Weights of a small mixture-of-experts language model, trained from scratch on English Wikipedia.
Size: width 512, vocabulary 38925.
Experts: 96 SwiGLU neurons an expert, a sigmoid router.
Below are experts of layer 14 (counted from 0) of a mixture-of-experts language model. Rows are named router (the router's row for the expert), gate (a neuron's input weights, with its number), up (a neuron's input weights, with its number) and show model dimensions 128-191. Each number is 500 + 40 x the weight over its row's rms, rounded and kept within 0 to 999. Numbers have three digits each.
After each expert's rows: "mostly gets" lists some tokens that are sent to it at least half of the time; "gets" lists some tokens that make up at least twice as much of what it gets as of all text. This comes from a sample of Wikipedia text that the model never trained on. Tokens count by the router's weight.

# expert 13
router:488493490493488451519476527584478459458427528479535497469514481542444567503480549591509506467467499459494489439429518516476508472469493507477433526442465436476534500563445437564464425481537555
gate0:479443506557498479417462453461474509492438524549539532499521532468562555505561581550463457524416505510495503485454571425452538536525521530525441549432471469512481489469511500534509546517560468
up0:532506515521497503448453535564550451491436543528544554499492543535464508573562482491477575522520530511575418489420538460461467571501502492443435514500535531561484524469525411500518437477547494
mostly gets: " using", " gave", " alongside", "\";", " married", " featuring"
gets: " and", " |", "-", " of", ",", " with"

# expert 15
router:558529535490480449582462520507528441522517472481504470480577450488480501412518573502484533546435410490556517519535492475482506527540456490510482537453530472434550513491510427473550533563495566
gate0:547493519545507477531479509519504507522521493430497437534573470439485471495455526504538576499465504501516461494524490494480495524542442548529526557554490564500487460474485489454497483541550545
up0:417483454559583450547460434525477497549510489524555467456461574390462480538502513430486452460441510588515508445484481475501530513462539475460506479484483476544508485476489506487536527553570468
mostly gets: "born", " late", " early", "Early", "died", "See"
gets: "1", "9", "2", "0", "8", "7"

# expert 24
router:478480436471394490480463472588461499536452474517537513493527500450534524487514539553477498521489507369483441576489470487442506517523449562411462458531468490532527510496496484483575482584484508
gate0:487628512489479453554498489604621530543421468515562513464495502484509505459499498458558499460511485472509418525482514500523559438489404515453513483484561450511500479480550514509540488494426498
up0:598536449454468506464460538541460447540448590483524506492499558476508445493399487540422487497543532483553544412475480513531467534477543498465587492476582497598517509481510461527554484470444459
mostly gets: " Won", " Billboard", "2", " JPL", "3", " Length"
gets: "1", "2", "3", "0", "4", "5"

# expert 28
router:575497508475507505543507539462490474505484517461500439504557483429514551515539498484493501541478449505511570542511488456481521563533526589505445517414493463474508442458512432563526434521509545
gate0:524397509495542518555518567468531451502471507458471380504597461429519524539501493478548515501372496526507500462425453485412451515501499521489463515567514513452494470515470464533442536559483495
up0:510507542473546544468530475486524469502448444521456547526541534543501505492503511574468455508501502562519515496545435529548449447496434437543501458517533508529513500503515513485450519449544427
mostly gets: " sq", "′", " Born", " Coordinates", " Died", " •"
gets: "0", "1", "9", "2", "8", "7"

# expert 11
router:476639535496497484519498461512437511448459560508568485503534461536456470481570499513532487483522445480473532511453520522520448427500451515484460588488536477417468488500504483519502439521525556
gate0:490513489463490526491470556495490524425487569476526557510427460512537537503477477531527489526486455529536497449547470551538401557452435547499471439541448527478556449491437547483489527499457434
up0:497506529528560478463582461471548529489471564484495539507523433495491441539490491569500545502531519489468581565499535524543432505415426445451497511576486567500519536541480554514465375498544517
mostly gets: " for", " where", " because", " &", " against", " when"
gets: " |", " of", " and", " for", ".", ","

# expert 16
router:576516549502558495554460543468395543465543549507462473537504489547526508489426506523572568532475499397505475511472432487597525477495507532435427496519508477474500517542473485482530544525507498
gate0:490498492441501447593489544458470503503465524491503551445480394527460571543488549479467472477605504465455491533478519510513457584498551498443496590420442428454451472479443525482470506455487524
up0:491454568454492553463496497544492512572497493450474498490479495477510549508508497577419542495554471579502452524472566446550502467527474576542504479490462498439595540487445521511406550580561594
mostly gets: " In", "In", "On", " On", " in", " on"
gets: " in", " on", " |", ",", " of", " from"

# expert 25
router:544523552538440461454487493461472484515417519530495517547517479490531554481506498487504514472500483480504481564468458509515478417562525547506430465432505499490490496478447451434479570470522545
gate0:512489492474511474448506582497469504482501517497434435487519499464463519533470462456527495456525573516564452534503459508479475504537485528498448494512539525451552550456517500438562534511464454
up0:540509500524570482511495483477490546538446440449582493465549534500478486556489453453482531538491489503512504548402501474442510574523491537543556484507555500525547503472536510516482533437456548
mostly gets: " Total", " D", " Coordinates", " List", " Born", " Turnout"
gets: "2", "0", "5", "3", "4", "6"

# expert 7
router:543532498551462465460526503483466565498509531483567506500546472453459494496547479518513555500447482477511547520535534488514417438418449499454422513547420466488501555501588567510480486519519553
gate0:560514488511529503493458550514463467532581511438528474453515495536498598456495494498528568447470519500477557520496493575485489531451518494463566441512503484557462577519565396516553539490530503
up0:518476492457549477449443504491507548382480492541556543478510468498530439446478546492432533563482522577473490502474477493449600393433541495452495542503569470440514549545464512528432522501533535
mostly gets: " due", "°N", " JPL", " MPC", " —;", " −"
gets: " |", " —", ";", "%", " as", " ·"

# expert 27
router:457577443549460594521513480502462528494465500483532502427528441461478554434454557489447541500526481468480530466534465505473509518492421501491480549468521485477447549519533483570528527521515569
gate0:475474444523501523495442519502560521525496486507502611565527472525508572490554491535510469461473499517516443533482484528522520483519425481502505503521448555491540500537499522479544558477531530
up0:518505503570497493578493513462556543519471434486524469576480425444427475538486496514470513533427507477485434602571490567508485512448401513508449494509497484555486498510515557505461617472477563
mostly gets: " but", " which", " who", "\",", " where", " when"
gets: ",", ".", " and", ".\n\n", " that", " which"

# expert 3
router:509572520419524485524469468528481430536427505600476545527544523419563545537454488511448528499533446470539520560481448437517493485521438544454492491440501596534510489423518493468558503499494499
gate0:507485577526527543486430591569520456530460527501489487490456506521442463516533549480478439514515500441537517561424509497441481480523550438519496559510502469489530481494456440531538539442467516
up0:504466425464478495529570469487553535471492498439466515491475483483469478522485429487539481513499477495479546576513536489428552492483500519475528569506494532526563515515488570434528495539505509
mostly gets: " million", " MPC", " mm", " kg", " RAF", " billion"
gets: "1", "0", "2", "5", "3", "4"